From a checkpoint of a small mixture-of-experts model trained on Wikipedia.
Size: 9 layers, 20.8M parameters.
Below are experts of layer 3 (counted from 0) of a mixture-of-experts language model. Rows are named router (the router's row for the expert), gate (a neuron's input weights, with its number), up (a neuron's input weights, with its number) and show model dimensions 80-159. Each number is 500 + 50 x the weight over its row's rms, rounded and kept within 0 to 999. Numbers have three digits each.
After each expert's rows: a language model's description of what the expert responds to. This comes from a sample of Wikipedia text that the model never trained on.

# expert 4
router:473413451518514483442552505464524596498484647432513556501511454629484400482548479527457482469423466415551577481524588484519498510487498579557423506521461503556512479403479475470521498504490477512460467533497452421514504463540528476501501464
gate0:482478467514500453465458482353496392523518550522529490459565406503508523509555423458539509500546508493528453469605497409480459535577506452446380441462467536588522394442482552427486522548419483489472537435495548470495523444511528514531556498
up0:510471482488530590575540457486450457525535470516394443570480583395490495513435505534536533561506477505643417544447488510539498442451509498476592361510499588484500436573501482562534496483488549562391418475465423487516535462477542508530435550
gate1:523400539476467464384529544461544510598473541499519499568495465520446481597484451490497543456467445529429535549568438435555589483434518634540490517435393478451458481563518421479545505524485494594516484471528468544513575486567552502451596624
up1:566472507498505458463417566546555486539417555451520616558553476498502496503481487536451494483425461540489505522582456455599513465429498637507480572429475468477585586608551467515653458526531518600456509423516490543578477498446459477410527604
It responds to: Commas, closing punctuation. Commas after names, dates and clauses, plus closing parentheses and quotes, e.g. May 1, 1775; Huey Lewis, singer; sing"),.

# expert 14
router:519477440448519522515568480580518610523548561455430543483494485541459505448534525566471472437470355478527597513555561483516463452482437522541429534537511431658506392415511435489534569489542425592464601472414524506516494459531531442495444417
gate0:525497413506546504404532474504499502452528472422495543522478537404443543544492513502527578471418497470471577413444549451574437599526494552495507477510425446524423423518424478534489534441616564420479561392464487489479478436532555535538487471
up0:550423461448505476461503516457414472460574427404496576518523509437497545555456505509579573544464496498505562441540512571471385631502527482445592499486477487474426448517486559586591570481553578438440571552464478493429502491544513552515477500
gate1:498455541489478486529533493545472488478535578493564569516415502422572432506506469498561462514539457544466514479540556541517592546591429543531466446448454386474557460477594484503486484592438492471557485485457485415456591520476580576549547534
up1:432557572466526480478585518496504466438530493549528441594462481557559445508551491494572545426429507468410561446513493455464501497448595512503566471390517356569368517489413553508537601455487552522536499436490515452461507531378528501516511497
It responds to: Apostrophes and title words. Apostrophes and possessive 's in contractions and possessives, plus title-case words in song and event names, e.g. People's, I'll, World.

# expert 22
router:468463466482468516506554509481566593478594510445427618513449430562452494438543519590492489457486403424532542514508552506557478464451478650545433526535494454584463391455481466489525530529513471560400493440554479452547564486518508442564427473
gate0:485495524425539535525529471475518551545486507613502512538483538481463563456429532483553495442510456553500400601501544586415455549380452502524487537549514602522552520558512554405517466584483474533504553527469540483508455529504447505490474592
up0:528546524478555547476513498405466568529439533498416467502500511542413525589523393586417556486462554465562597477486551442505488435443489420425517542518562364477471524433530446539411510506516467545508507582511469538545471501500481468445538522
gate1:495510579511495489461522601407456551432471489531452437538456451477553657449496585476428522494428481531564521527608489559498485472528448546595423409518526486526483519473493499453498521471488503575523523458472504433520477572480477531491517417
up1:502548515470586441510500572591445498446527599577497511539509464526499534488491617513469439502498509523391467472564473413564520474477436572456589533550482527413514495476460474509455519517476521450505470509530463501599460556374479495471481512
It responds to: South Asian, Middle Eastern name pieces. Short letter pieces inside names, often South Asian, Persian or Arabic, e.g. Rabbani, Dissanayake, Khan, Singh, Heywood.

# expert 19
router:436489482497454514556525513561491583540491591367401540450498498558490457457560517627458465413454489442556537426597573521515473379482484520599473461499488477528452461498464473417573502500535487541466567554441456490530617480469519557571532481
gate0:473412421477448466407419508544564481499431489399559513509454514636509530560510401577401611505599558528488489494517498431489433434503504432492567501495410551500463482447443455435542505496540457425508497475462555562456539482528455415421512496
up0:527462501492516386464481612500532518563431506485480496399573488503494463496592447552538508459622495544435504596432593496440467498531454534482536525500443497481460500493402385520497559529490521462567517525475550441535467411513489523430593439
gate1:483522550483449399449550500471545515470536504507557652521501491564502501556511486522515406486557445591528540468550500520516461509419549534474506519434539474576485460475599489475507543484502530457388475436494500604609527468508576573598532549
up1:509456445480599530529439509542456504534496534455528498566514550506559395538435584428492635491552461402537457602535535487552527492532496429485402495508328497513525508569430400523449546568453421552515558521605452474530466467502456526476559540
It responds to: Coordinates and measurements. Digits and symbols in coordinates, measurements and statistics, such as degree signs, minutes, km, UTC, and vote counts.

# expert 6
router:467478493456482494486538493463553544478459611404495516452519570588481516433505552604451497481434425404629530446551502516513491499395496521531485430583490503535471445494496525495532511482557408557491482512460470341484493475591520434617528423
gate0:482480557486530522526448452526529521527430535518604436478463452464526575549534531574512655546444430456470437542545525566548492447415386466640438417522483442496452529510546523537638587440514430452482476526504459549550484473495532386520521518
up0:528442401545528478494656507549492485509477564490455485491446597537510562549402443508457450559429547478495543505489530513426593535479495501487522604511456504506456478587376481520518513513552623545460521487561500538434518582476497527641475564
gate1:447401549526488529452449434449479562539470437490527468473471574590520492498459537421449455321554565481533433455444515409472482526454513435489526597521503454558554491461584509568475428493428498532502564555507491512558432541500581494483484517
up1:539552456473445458458446547459474452504436553455494515482494473468531525473391532431490499485433546546477517483432539439502526532494537498423501531451625476473466486520458476559561585504575458493437581376494574601577520561461433462521514505
It responds to: Participles, common adjectives. Past-participle endings and common modifiers after was/the/a, e.g. invaded, abbreviated, designated, first, known, released, used.

# expert 0
router:454455489478536545498529482504529595512553547340485529460531537601468439433538488597409460458500399435544617489582474477574472465453464642580465546540516464568465472477488486496528528462633468564466548560543449477543469500512483508494502481
gate0:502435545461528497514506510540445535542522509524499519539557465497433491559577448451414496413510419447520437527567491522429454498494531572529463584571564513549517466468521548493496528428571597460648544494461359567516479536558454443534534504
up0:495454372460467516518512495476470567520562569477485470588391522513523569611514474492518464496548526481438514505492556444602501519427522518495446494469424505427511400401511471537426522535480482483521457517575525488433510459583571454480404549
gate1:446570392419394512519438509376546606504506541420523456490512597525487560536535571513561607492488470461478563482490532557429528512538518569551552534607477481399572520558558553426551434507484494532491486576440357494478459487493532476523507522
up1:533541506490485541415517501394524470440420432423475537419499454470509536498533533429464486474361536394457467571474452514443473579493495464544437528557430481460509438428462537448399576491467454619565495546466449461526415552465503449579488565
It responds to: Leading year digits. First digit of multi-digit numbers, mostly 1 or 2 opening years, dates, scores and elevations, e.g. 1905, 2–2, 1262 m.

# expert 20
router:492428462528503477492531510467501554507610551463499515448529459527513381474493469479480452488478451383629573443535532514587487508500496512579494473492464477644455387394457482494493485488542452602439547507499472442553482482525530484549507428
gate0:518487508607432424554497430502530500512610546443452562444469451401531445451526554486450538474396492465539407467462620470403459532495488547599475566531510526504491496504508506532503447490461503494538408512516539435413408488506459500498527481
up0:492454488493517488452497518519553471476504505490426538502552525498523434541476497591483550513504547422452546512482489443354537522562436483502423475508542533463560578498456491605420500513400479610477482511429503498551396471523611533493539465
gate1:551536507439492465448441507525480523536537514468506592515507457450504488517570513434466612469399458473590516491506424566483509484550421494593531617499471438491505458498545599543555480457416491503508467427502520543454454492459498365502426470
up1:490445476482450549391473538508590495398462500479467513550422495533457382539515430516538534549473431494555516491413524489536472477542518514515444456474485473516462505529512495449539601496493395506359505494550605578579538464535449413371486524
It responds to: Line breaks. Line-break tokens ending sentences, infobox lines, table rows and headings, plus some heading markers like == and ===.

# expert 9
router:495429435472567481530516499459494545466474595416477569435485548612479496450528535591453458448456440340554623412547582508519455492479544534580456508524516448537444444436492514491544482492559464593432578509499508483544453501539495498543517441
gate0:476525516495530498541485496579395586460507448496406538559461501476484458546383519503538516514550476460527526683533550519503486466537545575515467564562538525532490515524497421505543475453436559491550616510500383435467485574539502440485516468
up0:531543595514514423482588541518450552498580426484462499489535498460549490464494470479603547579541523490509486506600447502485469446600518480497455564466534633520477629538418542510485494491493532479509535545486535435518402527567484516487459552
gate1:534389577440487537459545492454573450530564537465552389555556528551509523468566567449439523443508449468512457488459441593487492582532503468606513518525454447492532560496584573509449414488545465532445421466487458514610477497431544460466582421
up1:503505600441516573483534635427616371517513537553530442528508534482472488470547510512441423435560446499541507441535437538427488549481451529571626451448507489527514612430565487527479468452441444555495374497483458466595496523426505457400566467
It responds to: Digit zero and years. Single digits, mostly 0 and 9, inside years and numbers like 2018, 1996, 0.108, plus number words like hundred, six.

# expert 2
router:443466485497466531501560549522514564535544546433467494456507485552452376468521507629428453500409420465625623473603556505529486476461489508560455472518484430512438498412461455478554571528603440537463551538463452381551519517584514472545464470
gate0:376433518481464477542483573419468459515514494553491488515541443521456485471441534583509525499513406533488423452512533527569508474466476523534531441463397489396509533592492546446505590533554378459452564415533429461487485490508492485454466510
up0:536481457428482405429543540550412588523533506574465509475502522531489440568508532572540526584422455531439472420482469507530488455479489526598551529448462470468437505521367509522594556440624440520496513425497376481514475461566497561515473486
gate1:514429482552546492436460499606439555479421534447524514545484591434513415436506508464509500535571519422544443456503524498429491479554440421516505439462475477537448552489443505566484398514590492514510470456484427465492548500454609495567501535
up1:505612425486587481484484461552471524483524544511513377413396521550513484507555460381542554501507503535532567557425496416477560550479496494551455594633516496415504546547518525477500554449429559460528534566365569482501561476449455484442504487
It responds to: Opening parentheses, spaces. Opening parentheses and bare spaces in lists, infoboxes and tables, e.g. Apps (Gls), UTC+1 (CET), (1991–, and before years.

# expert 5
router:469510477443532548579530550519541622525543588435442562500448463587459408413574523549468476445451448498519571432527533480571472465432475527579396520527480534583476431390451472472544589531577460551472553537506471447579581493526556440640484453
gate0:452458565592509564553524433508505559486389638567549488568487409445503479501472481536444529486465557576421506438560482512448516492496512499439448415538481479501446582500549496498501509513383497502468485453469543525571537514607474471546581467
up0:503513555503478492408501488502504482495424554553496552650514494474471456532464476528487329530491502468572503579534570436474495548415488558543509591438577384479520480506544517573513404477571516469428482496528497504510498526501475482393438526
gate1:590542455538468478433492492564417467439501570541427473493518507477497489510486555397514469467456479416559524509498562481473413533579448449550482522554507559505496435467495460497521501519521543430485540424419454517547527567480541562541444455
up1:608575453550523492529470492519527505461475581561517538458582447514567503405400465490464493513502539462585530443440460462539465447518522389483586501505487526555524457546437530525513565555485493430484503503448474555478597503490527535518499455
It responds to: Sports stats and names. Semicolons and cells in sports statistics lists and tables, plus name starts after commas or pipes, such as Alex, Santa, Olympic.

# expert 21
router:468461493461450503523563490475585610547527624469485499532538468526505465409543491529401507486469401437547608459636558487503515480423544495535517446545510446605469457450476501474532492456549440545497528481439431474522525483548546506529479377
gate0:463581483520424496481556426575485578513414470473478489500541507508507524463523549525472485547459446545531485474611483538401487518579435527516502448568498361500583493526550518471543469525457484459562537424522511553576509605512399502478428493
up0:402461525395458488538482570509521552475520481558527481508443457481470510423502503611514453449541416514524509550530480521488480470543505588463520391605512558440599445480552564560513463523483559446455545438509411560514414454446489444582546491
gate1:412502477473424465564435514451561561468470510439435467509553515499509470434507420592488443540520530511530431523537482514467522526551544519500496474508533535544436472513479581489547479523543543476489442426497499559508523557563527439447551445
up1:525539408487496445499572584499514466526484500572515519440443468513465516597536393472514534507458516469504535404642457379565506480542586600439494512534374582463431495441563431577540450481494565555596495512451551453655500471496419589470479482
It responds to: Auxiliary and copular verbs. Forms of be and have after a subject or relative pronoun, such as was, is, were, been, also not.

# expert 8
router:458465486505541510461512516443485571507525585429489486459533489566469377448496494523472500430438396470568573464578587463540522489474502541531507480573510496584470398392459502535537511472554442533473498512457489472526491487532512456456468321
gate0:501510511543485509517434553537522542502603505538408527437556505543459565430443466469431520438483507400561421441518514534474474535502531592501425396504543440612491358504505455520541510482470497612551383527527515546456497522524475460495519582
up0:440557538430504404531472494572505539537468497441394515498467510478589461451503537466521483534593468479443478578556513378448562483513531540481510546604580521388475457412444484409463508502445480379509500555441527479476533569512506495484455501
gate1:432446461498506499485529512546436503508574491550468418521606384507532520436582480572455523548553412494515509474538516590524449435559565494442475552572503435477514520580522512576547468466533523458518465598490496529497399473446474489496541547
up1:516513455405556416490439505535466387482471518457527494478514383539499477479594453573469534439544583555604431506551525582520546503576529465537524494544627448529571475561530549518548619512416438484498504502557506467562512507467429480503542459
It responds to: Clause-linking conjunctions. Conjunctions, relative words and opening quotes that start a clause or join list items, e.g. and, which, while, such as, who.

# expert 12
router:478474464483472509522577522535525511501542573386354580472453493600453504447532523592470483378413376412557519438543578490551460434469454529586461491526442497568480470434517472489564505461555442524461480570455484445500534478583537432531529475
gate0:551441628471535487476497464518545528469523523483519506429544559483505494565541554533476518474459488509568443570479438607424550502438505441552520477439430501551522439605581548500537414570535488520446444461470505435580551456438487495487495526
up0:478471592458544455462422405573548526555468559520533509470561576405501446483436516528394525426502544525544534565474401721473597504430532505407492567505502514570527507591522486372512481631444498498531479549435469484472564469474549450464505454
gate1:532533469460557478566489582534543543440464462562473447453486450516572501538483429491526447469424485448516514456446582445512479466475529529552533521466474539507494657502408507455611480418610479523442458557535528585500411405475513502527405485
up1:446453536482501531430534498552456499574519596552461541508476520499479456500546507490432557504547601594483553481509508544547383531625468467461498493555505523443435431516535482534404522544482566508508513483493512456527597631438517528441571472
It responds to: Adjective suffixes, Japanese kana. Derivational suffixes like -ic, -ical, -ist, -ity, plus Japanese katakana and other non-Latin bytes in titles, e.g. hieroglyphic, ポ.

# expert 15
router:498461489516452543468533538445537488495500587439516529462499469564494387497511519485489490381454472384503576496532521467473438496469475559546460458532472504636477419411508455502524478518498425565420516499489440470545492490511543475525468442
gate0:480441489503423503566431464549441499415482569511562518365449425485522424499576526503404493467486495575434519544493456478473439501518531504452509543452496539484475455466499440512632507459528492637505436526455457568410461519522482459419511520
up0:465424447531474519631497485558366530449523551551529541406505428507514472520566586497471456455517478465510586562500397440504445490604463487496517530490449558496382480550575418619588539551477490584542432454477507571485434476538453450439479550
gate1:552497540551526600506537465537428516545448524487492468572498532419539418466475533574472385542462432456558542483542473487425557494564441556496507451557431515570510545428506556463594507529575583452490528501511526555548524500535508508531503564
up1:443510540572496494435479587450425478454493470475507474472526494514526500520482540462532462530578443452468406546520574431484456542498530444453483549523545509499510519372530535605487525511476560555530488442584431480583455533538353558426462458
It responds to: Sentence and field punctuation. Sentence-ending periods and colons after infobox field names, such as "Nicknames:", "Region:", also decimal points and headings.

# expert 18
router:448405465529508477485480541512484485497496573478471536443432468609492434427551539601501464422460386381582569514584556498504521477466493513490474438519537513489488445482515529517554561490530478540449529444469470466536446506524538505498438380
gate0:602404433493475479466502506563506479489532546570529575438508456497532443608544428522427527613389454521479546514584544533477528546501402475538476456519531488459482467462564517361557510456448506524502574553508476513532493520490535518548545448
up0:426508607538501527477547561544666479448497493488410552486462486464531564463497530548462526540465491416638529569536469523507515448487538457512510476542515530453544537569452526486515505536489466534469503501547535433521497569397425463616527563
gate1:476522523554520521512512409399526443469506590519449493491527427544449441501484540464530500442435583378452439498541566596536495545504524491450532427504490481507567456515540509570521504583552441578511533449570447444624596487522523446566551581
up1:506496527432585512464467510524606474469430457424510540502474490484468500443474519566471463565518535461534588453564466465444469547577440420582349574499486498490400441484553495480479405452463497489478513537455587502424514566525529437464519447
It responds to: Prepositions after nouns. Prepositions following nouns or verbs, mainly of, in, to, for, e.g. inauguration of, match between, settlement in.

# expert 17
router:506470474490508467441520495548505583536491610399493540514487535598446408474561496495466481477477472486566577502526500479514460460461460534548458474525486497549464424430466488464540491502525466525501591535491460429555511496515510444544492489
gate0:498486529458518472537477389526464573471432575477670437582421498479464543476499506483552543464502476487567522470474486422423541555450504529466460415499433458468474514387569587431467483483538469612547485537486573506483503523444565436503537515
up0:515517514498406595492528608558465505515523564541401553418631505530498499519538487564465470552475463548428462519538505536559479417467524471609540527483473615512506518573460454481577495545484530461405544455494432455512479507525423539505450448
gate1:516527511560471497540529524440512555524449521434515438520483469454500545544483563508491478432450553468480515510564542522457492497504588508508586555517549470475553460483473448517484463508488358493559500529492428393531445527540478493611499507
up1:514474427642524400500490560520476482491539476599497518428436408505505493542491548524527572504536452463458488462508560454503555609438439468519544569496467463456603531396459518567592462552535518467516504574478466528459499478565565528411447500
It responds to: Table pipe separators. The spaced pipe separating cells in wiki tables of results, filmographies and elections, plus semicolons and ISBN.

# expert 7
router:415487490457544543445521572511508534522541583403466519498528485563478408480546499526470469473455496368564593491553554514516479448479487518548446484606446480657485426438456482437500553490531456540464506590476458480563605469520492493533564482
gate0:516571516399473441500536470427499517617518529540537463519455545532428529506536455562546579433375477482539441484545502525516480497504447502545506519464545450568495388456543429471595507562394479544456477416460494536511519425471490459487579490
up0:492538535564442520481551514494511496424453485536500466482469531417441530524569480561541538411553478445575531483486522517394595594468434488487535519527553513503461481519532515490433463489541400494417550412416523521522498499454530516456590471
gate1:490460519448491423492442476554548501321483541513429527500443471505556458564456593509403428427367511547514514477508470543476526565470424601483508591478556466492476461446506581449556452448504449489477437516512452475533494498526557508482456510
up1:408487580444528557573506422472559582501552462415508557515526482535542507449523569508510553559505514481502525566453538483434420452455531520640505534590500477510456494482529523523557408534483595419487433551514560430550533511291454418423544574
It responds to: Taxonomy infobox structure. Dashes, colons and line breaks in scientific classification lists, plus taxon words like Genus, Phylum, Animalia, idae, ensis.

# expert 3
router:437449471474457525511556537526530541486542530404462564471452506559479461453545475563416479419442460466543558467540494518458478424482487532590426490505428500560485466427504467403539559465494451520468525547429445374596481498558535459535519381
gate0:473444453472494431463540558489540506539528468463411515542478512401484534482497495438493516502439572443504632493496461501492493475531547558490437541404511536464448535552425500489458545494427487508454440443423504482556495548512403577535447476
up0:557552383579504542461610528530446525468519388466540439504490445478435471514467480541404471473548507552485536476451549571512539485468554559441527578546533498483499538482478532573593499517577484472462544479459464519510420538513569422537412480
gate1:509549586441471484537554462549523455538584447465457481577446507560493537519444515515539500561487581522419586456572557427570478553446405499456483540519502495508485567476520441450543446493487557430450485478482610492489557428430476489429451349
up1:491538480525568483537514530528472517523453452463453485508468576423507488500598517452502490494549414494544431525566380594494518538400487502524471531537565517565598586497549574485514598565473416496483515486464401427584465442504481537491503455
It responds to: Proper name starts. Capitalized name pieces and organization heads inside proper names, such as C(ivic), Par(amount), Company, River, Railway, Records.

# expert 23
router:464462459567484550591556458554521615512621591440510531431547553617473431504518474556505519492431391454550540488512590483505484428427463569500511477551478474596458386388460498498538589500476489591484555496442469506524532497550539447585475422
gate0:485497487483606387501555436555538541499492514553489580463547414470523539582571458555459479465608420571528455482482455507471490539410499440489533547411584471623438526467535504500450557554438598510521499504503448524389521484466489532445536495
up0:486558514447595557570550454482455393475455432508409504585486517523528533541460604512526438468525668535477441468436509542509514436574461568543517456524456503512610489520525521527560512528454445476475427453438502489494499524543417476581435542
gate1:459453551457466488551554452422488575608481530437436490567486372471536469473499398411533527561493436534571489392573557511467513464494467583561465539544512440472476432530429560587495430473525573555468560529471489546485454450486443457509499590
up1:546550480470496611481497512497622499509588545477458555525641441469489546503556497504545528559484488485433446491476516450505434539515451410492383461423511495518573543451520449602481409461508485521445482471485519572478516489458539467500496458
It responds to: Articles and determiners. The, a, an and possessives like his, its, their, mostly after prepositions such as of, in, by.

# expert 16
router:461475464442485436540543556470499600505575527424410494433494512551475426437532545583482489405476430400489561451469557481632493489454483596552428474520437419544509453370524534465535531553543476564456572540493509472580503516490507484563590408
gate0:532481514548464545472518450427496438524393440426622443557496409528520467421628534485512522573496398496521484511506555468490473487419470523562534514484488493524444562452536529462408490584480505499481441471525566476457485562487519402469539498
up0:399377444510546598419519542479561604504468509491448554597591453486535428545598562483581486515495503655480418461451594472529559507529500531474517512446482548509478487585505574426545533421476515551481435541521534505417465531535387496504430545
gate1:550556518462546523563522562490563516385504553401469483580450465493532502559466450532567524488483502470549429478445555462493494486430400468570486522511606487473552494463484482497496490485464368457510492506521518553453563586583449541464443441
up1:568489399508511511452492437513532575428562443425434546539532518515579454452488412437529511559482517454526522449474495460529434452506459456441534620456630472510507486517491474550495475388442474465495510454510494468498484462538366477533525577
It responds to: Section heading words. First word or piece of a line after a line break or ==, mostly section headings, e.g. Seeds, Career, History, Personal, Early.

# expert 10
router:438442479444416448500558505498503613500637472395445516439500494564449531393547549507510477381480440408519517367569576481546478503456572608518512512559462450580448447468507483510523481466630491531406512525534485564510473481495540473597459505
gate0:475595474431545549452461439547572506509576513566589496471524506505437509442539525524545519395439563366503518390509510575566484485577509505511465483540462513487366486438574600561594508481496541491472480443561513524457449564572434426513559511
up0:527514572457497400531578556466472492482502469493471426464568440541529510537493551433492564461504466528505582480544460550573461415465505477553458532444458569505463583446473536492485435517476512622325452440491559476476443495549472375497554452
gate1:549386459482505432520492462540495584497450469569484561480542535478386509587530403473526579553435484494496515499531465487541474537472365518530490514487481444464546545557497460540634492490599456533429517536565385577560520613446551581450462506
up1:585445474478480422514523410479510517642515452542567531480440540528412530467528472524450554453478539491401438543496566475572485466502474509613531503486514498413504512458468454572458420529557372452526490571569494560483457506455539418534480518
It responds to: Mid-word verb pieces. Word pieces completing verbs and plurals after short onsets, esp. verb stems, e.g. w-ear, w-ore, ret-ake, ent-ers, alle-les.

# expert 1
router:472408469426512523618539556543509572522552577452441496445493450553446447444497490613442480444451498432513611448578559511451487478469508545582510477511443456542501396486452515481582532497502460501503501502434466370560495508528553462494515398
gate0:445540511426514481495478400569512500516492458568492479581504501521487492600451464514435489468508526526576449523469442564473466466563477521570511389551530488516448528485577468506463469531494488492535442590511506406554451490474515584436374451
up0:579466492571533410481598516509504468496547473427629495443449461461567542524451478505437487526507479537617484498530524465581510448472435483506424478359600491484529593499515462481500472519452414569443465432509561531537461487530484529560471453
gate1:537458377529503506463431572524565516497465480561338510486597476556468536563640435518466414519516512486461539410510487435389611512550527547569387527522557523486636510525446408516494428460486525548472559499471465437473504583529525559480496428
up1:458535609409472550511527389519417465535594491495623479479401516486554562433458555542537484428494559511490437528456550559553444491432490479394506493475433588471465463474536534493529563562528552463557547542504474437608471397459463517588547590
It responds to: Word-initial lowercase pieces. First piece of a split lowercase word, often a consonant cluster after an article, such as t(ight), sn(orted), mov(ies), fl(ipped).

# expert 11
router:469479445484417507590550535518547569536504604420421523414475489595463435439546532521488462445408473424584570401509584499554482503452454483578460495534502510598449437403485467467543588518557497575539524538488453471545565493497543456606520497
gate0:625527454525486521530520541625490457588502452499458515584570517594513426453517445551551475454517498466494534485440570532613469613398500584461457584538469542521511507457411426514529520463549562517496451505536502537595511481510485489473484499
up0:468627537590516515486550455427366548471466505469509480512531462399495500529431534485492470468549493486497518513464427455470385415521487471480522578557595425536459560480439474416449521428528507540508491422529575545509508481510477474458420440
gate1:435502468624538475541524492479435519502474503464455554620528489467423586533474401543476536550521558495522563477520452443532517511492467511406502464466389474560535564433441405514502442459487503426481427547586537581558512441471545568528567483
up1:524574538501548594486543461626537419488534495525404424481610526507439496565461417479510567465423559449498476501567536518503521483509525512498443559492519512476445451556601487531474541523548607476495459538479430535525439553513550539510470491
It responds to: Table cells and months. Leading space of numeric cells in sports statistics tables, plus month names in dates, such as September, July, April.